Below are experts of layer 5 (counted from 0) of a mixture-of-experts language model. Rows are named router (the router's row for the expert), down (a neuron's output weights, with its number) and show model dimensions 256-383. Each number is 128 + 32 x the weight over its row's rms, rounded and kept within 0 to 255.
After each expert's rows: a language model's description of what the expert responds to. This comes from a sample of Wikipedia text that the model never trained on.

# expert 41
router [123  96  73  82  77 116 114 113 159 109 161 108 113 126 100 176 172 172  91 104 123 156 142 161  85 170  95 127 112 149  88 103 134 133 107 102 146 158 136 105 208 126 100 102 143 147 155 170  97  92 116 167 126 138 183 116 174 132 142 117 134 115  97 111 138 131 141  89 146  76 107  66 170 162 104  89 163 102 106 203 169 154  84 116 105  96 174 100 182 108 106  99 155 152 111  63 118  82 139 130 152 123 156 123 139 172 174 115 132 183  79 142 127  77 151 150 141 129 105  76 114 170 175 109 191 122 119 114]
down0 [121 187 191 169 115  95 185 136 109 181  99 215 128 138 127 122 141 131  85 136 126 126 118  98 114 125 182 121 116 121 134 157 119 136 130 155 164 104 133 148  78 132 117  90  99 162 156 131 124  84 148  54 113 112 148  91 153 171 159 162 112 156  61 128 165 116 107 116 205 121  93 180 105 141 136 126 146 168  88 118 138 148 124  89  84 111  96  96 126  75 230 155  66 141 126 139  73  87 119 100 121 149 106 129 115 104 165  98  82 112  50 110 127  78 162 198 117  86 136 151 166 102  84 138 160 157 150 105]
Description: Prepositions after verbs

# expert 45
router [119  77  95 109 139  92 119  84 119 128 151 141 159 135 173 172 185 110  61  66 103 122 173  94 114 174 131  92 141 135  70 116 114 119 108 126 148 146 159 159 173  90  80 108 179 121 121 131  83 124 168 187 132 138 196 134 108 128 103 119 110 166 158  97  87 187 140 103 144 114 155  52 180 153 123 106 117 156  71 158 175 141  91 101 129 110 188 128 141 123 125  97 165 133  67 143  86 129 190 142 126 154 118 164  90 137 152 137 191 160 134 106 135 121 138  83 167 174 150 131  81 147 149 138 182  71 139 133]
down0 [114 130  93 100 135  99 166 164 100 155 128 111 159 113  54 113 159 168 125 143 164 155 147 128 159 160 163 152 144 167  78  58 136 112 115 127 154 170 107 170 128 164 181 113 170  81 185  67 124 163 150 137 107 217  73 114 110 112  59 133 138 116 119  56 109 100 148 105 114 165 123 161 157  63 120 173 133 125 182 147 122 140 142 119  99 133 131 142 172 119 143 142 148 163 135  59  87 145 129 109 128 101  96 138  95 131 186 135  85  86 111 122  83 134  88 151 134 137 126 117 111  43 146 144 149 152 175 124]
Description: Verb complements

# expert 10
router [ 93 131 125 136 144 100 120  74 153 109 101 150 185 152 126  88 167 121 111 137 160 127 129 152 123 104 102 147 180  56  96 165 204 123 112  78 158 107 182 141  92 173 129 103 164  81 165  56 148 151  98 144 142 176 194 141 150 156 156  81 141 101 143 192 116 173 144 112  85 112 164 150 183 178  73 126 160 156 124 119 178 154  83 120 123 121  77  88 176  67 117  91 133 116 131 102 146 146 130 143 155  87  85 144 143 101 134 121 112 176 111 129 196 143 107 159 102  94 148  60  74 114 186 167 135 123  79  89]
down0 [121 170 121 171 186 134 129  85 171 154 193 113 143 134  99 103 189 130 128 139  73 131 114 109  76 176 113 117 150 174 125 121 109 125 140 141 135  95 157  97 114  99 153 130 201 126  84 180 135 147  63  77  75 124  96 100 105 164 128 114  94 140 151 130 107 143 126 156  80 151 138 128 117  67  81 151 131 178 130 167 161 228  95 144 118 131 158 183 175 107 193 113 151  88 168 106 153 190 138 190 162 118 142  54 145 131  84 193  67 172  72 203 180 104 174 100  92 147 133 165  90 162 146 102 136 135 113  98]
Description: Clause linkers and openers

# expert 3
router [ 80 110  55  47 128 107 121 148 140  88 111 126 185 144 132 179 112 125  78 135  89 162  73  85  83 112 126 159 121 183 123 102 112 199 147 108 166 113 116 112 135 161 108 154  80  98  90 149  86 186 132  73 136  83 138 101 172 115 190 191 177 161 173 154 150 113 134 168  82 116  73 113 177 108  84 177 116 196 128 118 147 108  97 118 152 137 139 137  77 153 122 137 163  72 122 176 138  96 114 105  77  94 175 136 123 118  87 137  80 112  78 166  81 169 105 138 101  71 153 140  79  92 118 122 139 118 121 160]
down0 [130  90 133 146 142 163 149 131 102 140 144 198  98 147  76  97 124 118 107 109 163 125 128 192 137 151  65 121 108  99 156 177 199 165  67 132 181 131 138 118 134 122  72 179 151  95 115 160 157 212 174 112 167 134  97 109 106 161 159  30 116 170 151 166 123 117 168 116 131 129 116  73 106 156 134 109 188  76 135 102 100 157 179 151 111 137 154 131 137 101 147 103 139 161 112 102 179 184 146 110 137 131  60 166 157 146 134 172 164 131 125 137 124 160  88 148 129 159 140 205 111 183 146 151 107 102 146 124]
Description: Title-word starts

# expert 52
router [116 136 110 124  76 118 121  98 124 125 204 163  91 177 155 147 155 138  85 181 159 116 148 102 147 183  90  95 110  87 128 165 151 122 163 188 191 143 159 112 192 174 115  99 166 161 103 143 137 183 189 148 106 120 161 131 172 128 107 105  86 144 128 165  57 106  80  81 135  94 115 107 172 178 167 141 140  66 110 131 123 175  78 139 169 131 152 105 111 114 129 159 110 138 114  97  94  78 184 169 211 105 126 173 155 144 141 174 106 172 164  87 128 150 169 142 166 138 172 175 106 210  87  97 180  92 145  96]
down0 [176 128 127 122  73 128 144  75 131 141 160 124  88 122 132  79 170 103 117 121 149 123  93 135 150 181 111 130 136  87 129 122 123 169 156 164  46  98 107 121 160 178 121 158 124 145 129 167 160 144 120 143 135  91  90 112 134 131 111 139  86 155 147 187 184 105 119 113 146 103 102 204 111 114 106 135  93 133 139 168 131 155 102 156 124 130 118 154 154  81  95 108 127 116  97 102 105  83 141 121 123 164 123  80 109  96 118 172  49 185 136 104 210 107 139 102 137 121 194 162 148  95 101 149 140  90 125 124]
Description: Prepositions of place and time

# expert 46
router [138 187 191 108 153 164  98 134 144 132 153 159 171 160 163  75 176 115 175 170 107 108  63 154 185 166 132 154 180  84 121 133 148 106 147 108 156  99 136 131  67 166 117 122 123 118 153 113 113 192 126 128 126 161 143 120 162 169 148  93 145  90 199 147  73 167  74 121 118 170 145 145 168 135  99 139 149 165 131 100 136 111 108 115 104 104  94  78 127  80 109 150 129  96 113 107 123 125 111 111 153 173  89 111 140  85 147 111 112 183 149 136 151 163 117 154 119 108 167  69 135 121 174 117 107 164  98  97]
down0 [174 145  92 154  86  97 141 102 113  85 137 123 164 137 151  86 159 108 175 203 129 174 133 116 113 127  64 106 113 102 115 156 126  82 144 159 120  47 132  89 103 128 120 174 208  82 121 156 134 145 126 125 101  78 103 156 102 102 132 159  87 141 120 120 163 110 156 125 154  67  76 132 149 114 179 174 110 148 155  91  78 127 146 148 147 141 116 138 109 179 175 118 132 218 138 147 129 169  99 139 128 155 164 161 155 143 126 111 159 166 202 144 145 121 121 114 126 122 164 162 183 130 178 129 151  86 114 141]
Description: Clause-ending commas